{
  "num_hidden_layers": 10,
  "hidden_size": 384,
  "n_experts": 24,
  "experts_per_token": 1,
  "d_expert": 272,
  "d_shared_expert": 512,
  "hidden_act": "swiglu",
  "moe_layers": [0, 2, 4, 6, 8],
  "router_score": "softmax",
  "normalize_top_k": false,
  "routed_scale": 4.9,
  "balance_loss": 0.0117,
  "balance_bias": false,
  "init_std_router": 0.015,
  "lr_router": 0.000248,
  "vocab_size": 5317,
  "norm": "layernorm",
  "norm_eps": 1e-06,
  "tie_word_embeddings": "early",
  "optimizer": "adamw",
  "learning_rate": 0.000313,
  "beta1": 0.95,
  "beta2": 0.99,
  "max_grad_norm": 2.0,
  "batch_tokens": [32768, 65536, 131072, 262144],
  "max_seq_len": 512,
  "train_tokens": 280600000,
  "max_steps": 2586,
  "dataset": "wikipedia_en"
}
Below are experts of layer 6 (counted from 0) of a mixture-of-experts language model. Rows are named gate (a neuron's input weights, with its number), up (a neuron's input weights, with its number), down (a neuron's output weights, with its number) and show model dimensions 0-47. Each number is 50 + 15 x the weight over its row's rms, rounded and kept within 0 to 99.
Before each expert's rows: a language model's description of what the expert responds to. This comes from a sample of Wikipedia text that the model never trained on.

# expert 4
Middle or final word pieces of surnames and place names, such as Bl-anc, Stev-ens, Westbourne G-ro-ve, Ch-itt-enden.
gate0:55 49 41 41 58 41 52 39 47 53 36 55 31 49 72 82 65 64 78 49 72 47 56 60 49 24 65 56 47 47 42 48 20 72 56 34 50 38 58 51 58 50 41 78 52 51 43 24
up0:56 52 49 56 63 75 47 52 46 55 64 49 21 58 26 80 69 40 51 46 35 45 64 56 49 33 43 56 40 42 10 51 52 23 29 49 47 40 44 35 43 49 65 03 47 45 42 60
down0:70 80 52 60 45 56 46 31 63 44 54 46 38 53 31 49 56 67 45 76 52 66 45 26 61 38 28 48 55 44 48 28 68 26 40 57 42 32 70 35 72 71 76 65 54 59 52 36
gate1:46 59 32 56 27 42 48 47 75 61 60 77 65 67 50 28 44 44 47 55 55 61 39 59 57 44 51 32 61 69 67 67 73 37 47 50 35 31 38 26 61 55 37 59 27 65 74 58
up1:59 42 50 39 46 68 63 42 64 51 49 56 54 66 29 48 54 44 62 76 62 66 51 46 57 35 50 54 39 36 46 48 57 37 60 22 06 42 65 72 30 99 56 58 57 37 29 56
down1:56 64 46 41 70 78 48 58 34 53 41 28 42 59 13 39 75 04 48 35 51 78 39 38 64 48 39 66 42 74 39 58 26 59 43 28 52 34 43 39 37 65 61 51 44 39 27 32
gate2:57 58 50 54 76 40 68 60 36 38 75 69 42 59 32 44 37 42 66 34 58 50 53 46 61 48 50 41 22 35 34 56 64 34 28 50 94 79 51 59 25 43 57 53 40 62 50 58
up2:49 55 53 56 36 45 33 62 69 55 62 61 51 45 48 78 61 46 60 65 55 60 38 33 69 40 38 41 58 36 83 54 44 56 53 50 40 55 49 39 46 52 68 51 36 42 67 58
down2:57 32 37 64 41 39 72 32 53 38 54 19 21 60 38 36 69 67 50 51 53 35 54 71 57 42 39 37 48 59 46 53 49 77 50 63 55 47 62 39 63 40 54 58 20 15 28 53

# expert 3
Pipe separators in sports and results tables, especially the pipe opening a new row, plus list dashes, colons and slashes.
gate0:42 82 32 72 77 42 40 31 36 46 70 55 63 60 65 58 58 74 45 54 49 40 55 29 68 68 38 32 60 46 28 39 43 43 68 34 79 56 50 51 82 45 57 35 52 61 99 54
up0:56 45 45 81 88 56 55 28 34 40 64 61 46 56 78 41 50 69 54 81 38 42 67 44 68 57 35 51 37 32 43 34 37 28 44 44 73 60 79 56 51 21 37 55 34 18 76 59
down0:41 47 60 83 62 55 54 39 39 41 52 35 31 34 47 86 74 50 60 44 36 66 89 56 47 50 34 60 39 53 28 48 58 79 41 34 48 63 44 64 42 47 55 42 62 50 32 23
gate1:54 45 62 35 55 54 65 54 60 60 55 60 57 47 52 64 68 56 54 68 72 54 13 69 47 43 36 55 62 29 47 17 32 50 10 71 39 27 55 40 51 57 55 51 25 59 71 18
up1:54 61 67 41 52 51 57 63 52 52 48 71 63 53 51 53 29 61 83 56 25 70 43 85 14 63 62 36 77 39 99 58 62 62 39 55 30 41 49 40 33 55 55 45 42 48 62 41
down1:42 47 65 44 55 49 57 33 46 41 66 50 63 56 38 41 37 05 58 65 20 84 49 34 50 55 51 67 50 54 48 49 67 31 52 46 38 59 54 29 66 61 30 40 28 77 28 47
gate2:43 78 45 29 54 34 52 31 57 72 60 51 55 53 48 42 23 35 22 50 35 52 49 32 83 52 58 54 79 37 68 48 44 51 39 65 44 70 44 32 60 38 43 60 63 61 56 49
up2:77 33 45 69 31 33 56 36 63 64 43 86 67 45 51 32 39 28 29 50 61 59 51 61 54 39 31 40 41 46 64 55 72 59 44 43 42 61 76 53 45 39 56 77 38 33 39 30
down2:26 26 64 68 57 53 39 54 25 40 45 49 67 56 64 66 61 30 55 50 45 58 29 47 55 47 35 48 57 41 61 55 57 45 58 31 37 49 66 53 68 51 47 60 46 34 36 15

# expert 18
Prepositions opening time or place phrases, such as in 2009, during, at, On 21 June, throughout, of.
gate0:38 78 60 52 42 38 41 51 34 56 34 54 42 52 55 47 34 52 35 64 55 81 57 59 30 66 64 48 34 52 35 29 78 40 66 54 25 58 33 71 36 52 45 67 74 49 42 45
up0:46 54 67 60 73 35 48 60 41 46 69 61 42 60 50 47 57 56 21 51 81 65 61 73 50 51 49 40 35 25 40 29 64 68 63 22 52 64 33 58 20 40 53 71 80 57 43 73
down0:10 56 51 49 56 63 65 54 52 50 42 62 67 52 29 58 57 52 75 78 50 06 61 69 36 39 34 41 44 57 53 56 29 65 36 74 63 57 57 21 49 39 61 68 33 31 50 48
gate1:22 76 44 38 43 35 50 66 87 54 65 67 27 44 26 65 44 40 42 57 71 64 50 66 28 47 42 58 52 47 63 00 61 60 66 68 34 33 17 67 36 58 61 31 49 35 20 58
up1:70 56 73 68 54 60 64 50 79 56 58 88 38 56 75 69 60 49 66 38 57 49 41 38 73 53 42 44 55 61 57 56 39 57 53 56 33 67 30 43 67 34 36 54 62 53 50 53
down1:43 43 51 48 65 53 30 54 76 35 46 43 51 52 55 52 63 38 58 36 22 60 37 70 58 40 38 44 39 50 73 61 30 62 36 56 16 24 42 40 36 59 23 38 51 54 27 65
gate2:66 65 46 32 52 42 24 84 47 55 68 20 56 46 52 36 63 29 50 81 50 58 39 58 58 40 60 44 31 52 68 30 71 67 63 54 67 55 35 61 37 67 11 27 62 72 58 60
up2:42 46 43 61 42 62 46 41 30 49 33 44 30 55 50 52 54 75 42 24 55 39 77 56 33 52 72 71 62 74 37 42 34 48 64 67 48 37 53 41 46 54 49 42 41 23 53 54
down2:52 69 59 49 30 52 55 60 58 71 56 39 32 64 63 48 85 50 51 56 63 49 36 39 39 46 62 54 57 61 37 53 61 51 59 20 73 68 60 61 83 51 54 30 33 60 45 46

# expert 21
Last digits of years, page numbers, ISBNs and quantities, plus million, percent, century, e.g. 191-5, 1,20-0.
gate0:38 41 53 50 48 50 46 65 55 44 54 42 47 19 72 55 49 51 50 20 48 70 57 79 52 68 47 25 68 56 45 45 65 66 44 55 73 48 49 44 36 42 25 32 41 73 36 35
up0:48 84 33 15 38 45 44 63 46 47 69 06 57 21 64 49 50 55 53 42 22 40 47 61 35 83 48 29 63 42 41 66 51 93 30 53 53 13 43 43 63 72 52 26 51 42 34 56
down0:47 69 70 62 52 41 46 65 28 43 50 70 43 52 46 69 47 35 68 62 43 34 42 20 71 30 59 48 56 35 53 48 43 77 49 48 52 61 60 37 71 38 27 59 63 39 67 63
gate1:57 71 43 32 58 16 46 59 35 25 39 35 59 57 47 50 37 75 53 65 56 78 59 75 82 49 51 46 62 45 36 53 70 32 69 33 64 23 54 55 75 43 45 52 49 75 61 59
up1:57 45 61 50 53 99 62 54 64 53 76 44 34 42 25 70 46 49 29 50 45 57 45 31 59 50 60 37 62 38 45 12 29 99 56 40 54 38 11 56 41 35 90 58 51 82 36 49
down1:25 67 39 56 44 28 64 72 35 28 79 54 27 55 78 26 43 55 74 56 39 33 47 65 45 54 51 32 54 62 44 27 61 33 67 63 57 47 57 51 36 44 35 53 77 40 20 38
gate2:69 54 41 66 66 65 47 32 58 45 64 50 65 64 51 41 29 49 41 42 40 39 38 53 47 46 45 71 70 62 16 42 62 37 59 47 40 35 55 57 54 59 65 60 41 70 55 74
up2:54 52 54 50 67 24 64 41 73 34 53 60 41 51 39 47 24 29 42 54 44 35 43 60 27 28 49 58 56 58 27 48 65 40 48 49 21 65 61 59 41 54 38 71 55 66 47 48
down2:58 33 44 66 58 38 50 35 55 83 53 76 74 54 61 72 59 53 60 51 48 46 27 53 58 45 26 55 53 60 50 32 51 58 44 83 46 60 47 51 78 53 54 49 52 55 81 54

# expert 13
Paragraph breaks, == heading markers, row-ending pipes and opening parentheses or quotes that begin asides, e.g. (semifinals), ==Notes==.
gate0:29 72 67 54 47 34 37 48 41 40 68 43 45 32 69 49 43 71 41 43 64 44 56 41 77 57 44 52 22 61 76 86 49 55 49 34 53 71 58 43 65 51 44 67 37 52 78 49
up0:30 51 37 52 58 62 63 43 49 54 57 62 53 39 45 46 37 31 48 55 46 79 52 54 50 10 39 56 60 60 47 44 67 56 46 41 61 63 42 57 57 60 57 40 54 36 29 50
down0:53 58 23 37 52 46 65 42 60 39 63 19 53 40 44 55 54 64 41 46 56 55 34 61 44 55 29 76 62 65 26 56 38 37 53 40 42 54 56 44 88 52 37 44 50 82 41 33
gate1:76 39 49 42 63 41 60 06 43 61 52 57 74 67 23 66 65 65 57 58 45 21 16 56 29 50 47 60 60 61 73 79 86 52 40 68 38 45 51 42 40 69 26 37 23 44 37 41
up1:58 45 64 47 52 52 29 74 45 50 65 30 52 28 53 58 65 42 89 78 32 24 39 64 63 57 38 65 62 40 79 60 51 58 71 57 46 65 49 59 46 44 41 45 16 53 68 51
down1:72 57 55 71 64 57 48 42 47 49 63 47 46 49 72 56 62 36 57 42 41 50 40 74 60 82 59 66 20 37 45 44 62 56 86 50 66 50 47 63 35 71 29 43 53 46 60 19
gate2:56 54 52 41 48 80 53 46 49 34 65 54 33 63 42 54 42 41 82 63 49 42 39 39 60 62 70 56 56 48 50 52 27 20 75 48 69 26 49 19 61 68 53 35 60 61 71 28
up2:41 26 54 29 56 41 57 29 71 60 43 48 71 47 39 63 49 40 26 54 68 68 40 36 34 51 41 63 48 46 64 30 77 63 34 66 55 56 21 54 57 54 49 47 52 42 31 57
down2:34 46 53 25 37 65 58 58 48 48 41 45 52 40 47 66 81 58 22 73 39 54 33 53 44 33 65 46 35 60 54 40 40 69 31 78 47 72 30 00 50 19 54 40 56 58 58 73

# expert 14
Commas and conjunctions joining clauses or list items, such as but, while, including, where, although.
gate0:66 43 61 36 60 82 68 78 52 46 45 62 41 55 60 36 50 31 53 60 48 35 52 48 30 29 39 60 35 51 72 81 32 45 70 39 42 80 73 79 75 64 29 50 67 54 60 66
up0:48 31 32 05 76 64 00 55 50 35 45 51 63 60 62 83 25 57 75 71 38 32 85 62 49 45 26 80 41 49 40 65 72 49 28 51 44 44 64 41 68 53 69 80 29 58 58 49
down0:53 28 57 58 71 72 62 28 96 37 60 51 58 45 24 49 75 58 45 52 55 43 44 47 59 54 70 54 55 56 30 59 57 46 22 59 67 36 52 56 45 63 45 66 35 59 37 44
gate1:69 58 14 45 47 64 61 59 53 24 72 30 42 26 43 44 50 66 57 15 52 49 58 35 41 56 23 50 35 39 39 28 71 37 37 59 78 65 29 33 52 67 44 50 25 39 56 43
up1:54 27 44 66 38 30 52 21 27 49 31 38 57 61 36 49 54 52 49 29 46 64 45 69 62 55 69 34 25 62 46 43 66 54 49 70 61 26 32 50 33 70 36 20 58 76 41 58
down1:62 42 57 61 53 42 29 52 32 63 26 56 47 42 51 41 46 68 44 53 25 75 36 54 31 56 73 58 54 31 37 14 60 42 38 47 77 44 43 50 51 51 77 40 41 50 37 37
gate2:68 58 66 78 66 46 52 38 56 36 79 58 55 57 48 33 21 57 56 77 46 51 45 55 47 40 27 50 73 60 48 73 59 36 65 59 43 40 51 67 51 69 67 56 42 66 51 53
up2:38 55 31 46 40 70 39 46 47 44 27 42 31 49 51 89 54 34 56 43 55 46 49 54 52 71 72 60 50 57 44 24 58 75 56 38 61 44 47 66 53 67 27 50 48 36 47 03
down2:67 15 29 66 61 48 41 56 47 51 51 63 33 47 52 62 41 37 45 38 65 74 65 32 43 42 29 62 48 34 35 21 58 44 84 60 53 60 78 65 47 76 28 76 55 52 51 53

# expert 20
Pipe separators and semicolons between table cells, especially after team or state names like Iowa in sports schedules.
gate0:88 61 40 59 47 56 71 65 45 16 66 61 58 57 28 33 25 54 60 36 44 56 56 53 60 49 38 44 45 30 54 82 82 56 38 66 51 78 56 26 68 70 55 26 65 72 50 39
up0:46 41 35 40 50 34 45 44 50 63 64 51 43 30 34 51 41 37 44 76 42 41 40 61 48 31 45 49 40 94 58 73 53 37 35 28 41 37 43 64 23 47 32 62 04 72 25 28
down0:49 57 54 66 58 49 40 43 40 49 75 30 35 50 41 51 57 27 44 35 33 54 65 49 29 54 43 46 57 77 56 68 55 37 29 34 45 69 31 50 79 64 15 53 60 44 44 62
gate1:90 74 59 57 58 38 62 32 33 31 56 77 48 65 39 47 52 25 43 41 63 61 62 46 57 68 62 75 55 71 39 42 37 30 71 69 58 32 47 53 41 55 46 38 46 66 38 51
up1:35 36 53 15 46 38 60 72 40 66 40 38 51 43 97 37 53 67 61 80 55 42 47 52 28 55 20 45 21 36 63 49 48 70 29 46 36 55 56 65 33 40 32 43 43 32 26 74
down1:39 59 46 46 56 49 53 57 43 55 65 31 46 53 83 55 41 45 47 43 57 44 72 16 68 81 32 15 43 46 35 54 33 34 34 24 38 59 76 69 64 45 70 38 59 28 91 75
gate2:22 62 41 47 51 51 53 58 42 52 40 50 29 37 60 45 59 20 45 50 34 48 55 50 48 48 44 65 51 74 24 72 62 73 74 39 57 76 40 76 51 75 70 44 69 50 10 59
up2:47 60 55 64 66 56 88 36 43 35 68 56 39 74 76 45 37 30 19 44 47 48 40 65 39 40 65 60 53 50 38 50 59 46 70 42 67 42 49 48 47 88 64 42 83 42 10 43
down2:42 72 64 82 70 21 53 38 37 48 38 14 42 76 55 58 44 13 23 35 60 71 48 44 56 58 45 21 69 55 65 82 41 67 27 76 39 64 45 35 48 59 65 56 50 61 43 67

# expert 19
Second and third digits of four-digit years and dashes in year ranges, e.g. the 0 in 2010, the 9 in 1987, 2015–16.
gate0:43 64 43 86 65 72 73 63 48 60 57 45 54 49 52 65 54 63 59 47 44 72 25 34 47 47 57 66 44 62 43 32 33 84 62 31 39 29 59 46 54 14 67 62 90 47 64 56
up0:55 32 38 63 66 57 41 44 33 53 58 88 53 56 59 40 44 47 52 58 54 42 42 50 64 48 57 23 34 72 74 46 52 42 51 81 59 33 75 59 59 82 45 58 37 41 38 70
down0:36 78 48 33 33 58 27 70 56 37 18 37 36 34 38 57 65 56 65 54 72 57 42 52 57 42 54 63 50 37 09 60 52 40 74 53 35 61 50 56 59 40 57 48 54 54 07 47
gate1:46 43 48 54 40 43 55 50 53 84 38 42 40 32 47 47 42 55 32 58 28 54 48 71 74 41 43 42 66 52 58 56 47 25 32 81 67 14 35 50 65 74 59 60 39 58 27 65
up1:60 67 50 62 21 30 58 35 24 45 44 56 63 40 53 53 20 68 55 59 37 99 62 60 67 56 31 41 24 47 30 44 48 71 52 63 41 50 67 40 57 82 33 50 46 45 68 36
down1:46 60 51 46 41 67 46 56 48 55 37 60 35 30 41 48 63 56 19 55 68 36 49 66 53 60 38 49 67 55 43 28 48 53 49 25 44 66 61 38 38 44 47 65 43 60 48 54
gate2:63 51 57 81 74 75 60 36 49 16 37 40 46 75 64 43 37 36 40 50 66 61 57 35 43 33 47 67 48 42 57 45 62 74 57 46 54 62 47 57 56 61 54 18 67 36 54 67
up2:77 34 65 64 60 57 51 21 42 67 59 49 34 82 32 50 52 53 46 46 21 28 52 33 48 37 65 15 70 61 99 54 67 61 31 74 45 59 75 34 46 38 77 67 57 35 61 36
down2:49 47 58 58 36 50 32 60 68 29 43 43 35 54 49 62 50 42 56 70 65 70 70 31 48 35 59 42 40 81 33 85 36 47 47 51 46 60 42 73 39 60 41 34 43 86 53 54

# expert 17
Prepositions, articles, quantifiers and verbs in explanatory prose, e.g. of, the, any, due, despite, using, and minim-ize.
gate0:34 34 46 52 56 34 78 61 60 48 54 24 45 36 55 45 44 58 62 74 23 44 50 58 64 34 42 88 69 58 75 54 49 66 58 51 53 59 34 31 57 68 50 38 56 52 28 30
up0:54 49 32 46 61 42 68 37 29 47 56 51 19 84 50 46 34 51 17 55 40 48 42 37 43 41 49 60 63 65 80 68 63 56 80 42 27 56 39 55 65 50 38 37 51 34 27 75
down0:87 87 95 58 45 54 96 58 37 41 77 43 31 46 57 25 48 57 35 53 57 24 49 38 48 30 54 20 40 52 44 46 50 36 62 44 42 61 58 34 65 38 58 51 71 37 40 69
gate1:73 64 73 42 45 45 43 47 51 83 48 29 65 61 57 46 44 45 58 08 50 71 53 45 23 48 63 35 53 64 62 47 49 29 65 38 41 58 39 43 57 33 51 67 58 43 42 51
up1:51 61 51 43 36 40 55 43 59 51 49 41 40 46 42 68 38 51 35 92 69 51 30 56 69 59 71 64 43 31 71 43 43 51 35 37 49 63 41 54 55 45 51 40 35 78 41 46
down1:42 75 44 52 31 64 55 59 56 12 67 54 52 79 56 65 59 52 51 63 37 34 41 60 24 63 65 53 53 56 52 39 47 49 36 67 44 59 54 50 51 52 41 36 65 49 45 18
gate2:51 37 65 59 62 67 51 51 36 65 64 82 50 62 43 47 40 50 39 43 68 96 52 34 61 54 50 47 49 26 42 59 52 58 48 42 31 78 55 52 48 76 42 45 59 65 48 76
up2:77 35 29 68 62 69 57 53 55 25 59 34 58 68 40 44 72 47 49 20 21 26 57 67 55 62 45 64 54 53 40 52 49 38 45 66 55 55 39 54 65 45 44 27 70 59 39 06
down2:56 38 61 38 83 60 63 62 86 53 37 31 60 41 58 63 53 58 30 62 61 42 65 53 59 62 36 34 39 43 66 49 56 34 23 50 58 36 57 73 33 46 23 37 42 78 65 55

# expert 11
First names and initials starting a personal name in cast lists, tables and rosters, e.g. Robert, Michael, J., A., Pat(rick).
gate0:57 53 35 49 36 46 63 45 54 32 53 30 50 61 61 61 31 40 43 70 21 60 56 71 45 60 66 50 41 44 54 59 52 57 49 50 29 40 66 37 43 50 29 34 76 25 40 58
up0:35 62 50 42 40 32 44 61 21 23 61 52 52 62 55 43 32 55 46 59 13 47 66 85 51 57 38 45 53 54 72 56 50 63 58 59 20 46 37 48 66 58 26 52 57 30 58 34
down0:37 44 48 57 29 37 53 38 67 59 44 80 84 47 34 54 53 32 61 34 60 27 58 60 59 51 42 41 51 64 47 33 52 47 64 36 52 43 41 39 43 77 58 26 72 56 52 68
gate1:47 42 58 52 27 43 67 65 48 67 66 32 57 42 36 37 81 43 44 55 36 51 32 68 54 41 48 39 61 75 44 48 58 39 38 47 60 52 22 31 46 84 69 47 50 35 47 47
up1:53 48 45 51 67 44 36 68 25 53 56 27 42 29 52 37 79 48 38 48 36 35 41 49 43 45 54 30 67 96 45 40 47 42 46 28 45 60 36 16 47 67 44 66 42 73 47 52
down1:53 43 02 55 54 45 51 52 57 53 44 44 55 21 41 43 48 42 24 46 62 50 42 57 56 47 36 75 49 57 56 57 49 48 73 46 54 41 58 38 41 36 41 25 37 50 58 38
gate2:57 40 58 34 45 62 59 36 56 54 34 77 56 46 48 67 62 46 20 75 23 65 41 40 57 63 52 76 32 06 59 74 60 57 39 25 39 53 36 58 33 86 89 60 53 39 58 69
up2:42 43 55 40 42 58 52 62 57 41 83 53 38 30 47 23 60 56 59 55 21 44 41 52 61 53 71 43 43 55 41 90 55 75 38 48 65 50 43 49 40 61 62 57 47 71 42 21
down2:64 35 50 56 50 73 39 50 30 51 74 70 59 56 41 46 43 56 65 34 68 50 19 55 61 51 49 41 43 55 62 41 37 44 43 38 43 60 42 52 63 40 27 40 43 30 43 50

# expert 5
Middle word pieces inside transliterated Asian, Arabic, Hebrew and Slavic names and places, e.g. Hai-q-al, Madh-uk-osh, Az-erb-aijan, Kirib-ati.
gate0:47 32 60 46 51 40 61 34 50 51 52 58 27 33 60 47 84 01 49 42 34 17 35 24 19 50 51 17 52 37 41 39 46 55 69 47 51 66 44 30 55 68 64 48 65 42 29 41
up0:44 44 42 64 61 47 60 23 29 33 64 69 35 52 64 42 70 30 27 47 41 35 52 54 27 37 30 50 56 46 60 53 58 53 57 18 32 55 27 19 48 50 60 65 73 50 38 58
down0:40 48 38 69 37 41 47 51 53 34 65 56 20 46 54 37 60 46 45 43 48 57 69 69 40 36 19 29 48 36 32 44 37 57 27 50 49 72 78 59 68 54 58 53 32 51 59 51
gate1:47 41 46 65 31 40 35 38 39 35 38 17 48 19 62 56 51 61 60 54 34 33 54 33 79 44 56 57 52 73 55 37 57 60 43 99 64 47 55 59 77 39 52 59 70 23 48 73
up1:33 42 52 55 61 48 57 39 49 62 41 59 67 23 45 48 54 22 48 41 50 65 72 54 64 43 59 35 67 66 75 65 59 46 63 77 59 47 41 59 40 48 31 33 72 38 51 49
down1:59 56 60 83 34 58 28 59 45 30 51 43 51 54 53 22 42 35 60 41 33 68 62 18 46 23 53 49 45 70 29 60 45 39 53 31 36 59 61 62 46 46 25 40 65 47 58 53
gate2:64 47 55 51 61 32 63 46 38 57 71 42 43 46 48 19 37 68 64 59 34 54 41 60 65 73 44 50 67 41 53 57 51 78 19 60 34 42 67 60 27 56 56 57 90 62 60 49
up2:50 40 64 42 47 42 40 51 43 60 57 54 62 53 68 38 54 50 55 58 64 43 44 36 78 42 51 30 53 76 45 60 60 43 55 50 41 44 73 45 28 56 16 25 59 54 49 90
down2:62 68 34 73 56 52 53 48 27 43 55 38 40 57 59 70 45 64 61 46 42 67 71 39 55 56 65 40 62 45 42 45 72 40 64 52 49 56 27 61 72 25 48 79 32 35 76 39

# expert 23
Pipes and column labels in table headers and cells, such as Votes, Candidate, FW, MF, Title, and numbers inside rows.
gate0:60 01 53 52 25 47 49 71 62 39 32 52 58 63 46 42 71 48 46 51 06 39 57 66 36 43 34 40 46 47 47 59 74 55 63 39 43 80 42 42 50 71 56 41 52 60 73 42
up0:50 41 62 58 43 58 59 49 34 32 48 44 39 45 62 20 58 45 35 46 31 47 51 34 55 26 66 44 76 47 53 62 50 47 81 67 44 53 47 16 35 56 58 56 49 71 54 48
down0:60 49 39 35 34 50 57 44 49 50 47 47 62 39 67 33 46 50 43 52 74 22 70 55 22 68 55 72 36 55 16 29 47 54 35 46 55 77 60 33 58 75 31 65 45 55 16 43
gate1:65 57 42 44 58 49 63 55 40 64 39 29 42 65 65 51 55 38 56 61 77 74 58 66 31 51 45 53 45 43 51 39 53 63 83 05 62 70 49 53 20 67 50 44 40 63 23 46
up1:38 42 44 46 66 58 42 62 52 56 63 68 42 36 39 47 70 74 55 47 16 66 55 71 56 37 55 35 47 78 47 78 59 46 63 60 63 85 52 73 72 71 18 47 31 37 52 29
down1:47 26 45 45 45 33 38 49 64 54 33 73 65 59 47 23 60 46 35 48 34 41 36 29 69 43 52 99 73 49 53 17 32 85 63 52 43 63 74 38 51 59 29 69 59 66 49 47
gate2:51 64 68 32 46 48 59 46 32 67 41 49 61 38 35 65 51 64 47 51 67 49 49 28 16 66 64 51 24 46 61 71 43 57 63 46 48 48 61 35 75 56 55 23 61 74 50 34
up2:76 55 66 59 64 35 53 45 39 38 33 46 71 62 36 54 28 36 48 29 48 47 58 78 49 67 45 45 67 34 54 65 74 27 62 53 59 46 47 48 21 46 49 52 26 80 48 34
down2:73 26 59 40 56 53 56 48 54 66 30 35 64 36 37 56 44 44 68 42 63 14 47 52 27 61 33 43 70 51 38 31 62 35 82 84 42 40 39 55 40 70 65 35 35 39 57 52

# expert 12
Determiners and adjectives opening descriptive noun phrases in biographies, such as a, his, former, first, professional, notable, outstanding.
gate0:69 22 46 45 41 36 58 30 51 27 49 53 62 79 47 44 48 58 66 67 48 48 52 51 31 42 71 65 61 48 64 58 22 48 31 22 63 35 60 43 55 44 38 31 51 36 38 50
up0:51 31 69 59 55 68 53 38 57 49 38 50 60 75 56 46 49 59 64 24 86 58 44 08 70 52 50 52 41 35 33 39 47 54 16 39 49 47 45 43 38 34 50 16 62 50 37 71
down0:58 38 42 70 54 54 40 42 59 43 68 56 64 41 69 35 73 64 46 39 48 30 76 54 41 43 58 16 35 73 49 45 43 43 43 34 24 61 68 46 52 52 30 49 30 58 41 45
gate1:57 52 43 52 58 12 30 35 39 32 29 25 55 58 38 57 50 68 32 57 73 39 28 50 77 46 31 44 70 44 55 39 53 85 50 56 43 44 65 41 04 38 52 57 68 63 46 43
up1:58 95 51 59 19 50 66 25 23 84 38 43 78 86 38 37 53 48 43 11 38 69 33 37 58 62 56 65 41 62 31 47 60 41 47 74 50 51 70 71 69 76 55 17 65 41 50 44
down1:56 58 41 47 45 37 41 50 80 51 52 32 16 42 59 61 49 44 44 79 69 45 80 58 44 55 44 47 44 31 52 45 45 37 57 45 56 59 70 51 38 31 63 28 68 73 80 55
gate2:57 64 59 52 38 58 59 46 21 61 36 49 38 75 58 54 45 29 59 46 50 49 72 55 33 45 43 58 46 59 64 27 48 52 21 42 56 44 51 56 85 22 46 25 62 21 46 59
up2:55 50 59 42 27 12 41 61 35 60 41 47 45 17 56 56 51 62 45 35 60 43 31 39 78 37 57 37 52 72 69 68 23 32 63 56 42 62 75 49 59 59 49 69 62 38 52 46
down2:52 37 36 49 38 63 45 45 57 59 50 41 72 73 47 34 68 29 46 43 61 54 50 48 52 49 40 65 48 51 28 59 78 43 58 83 71 59 43 39 62 77 67 50 37 34 88 56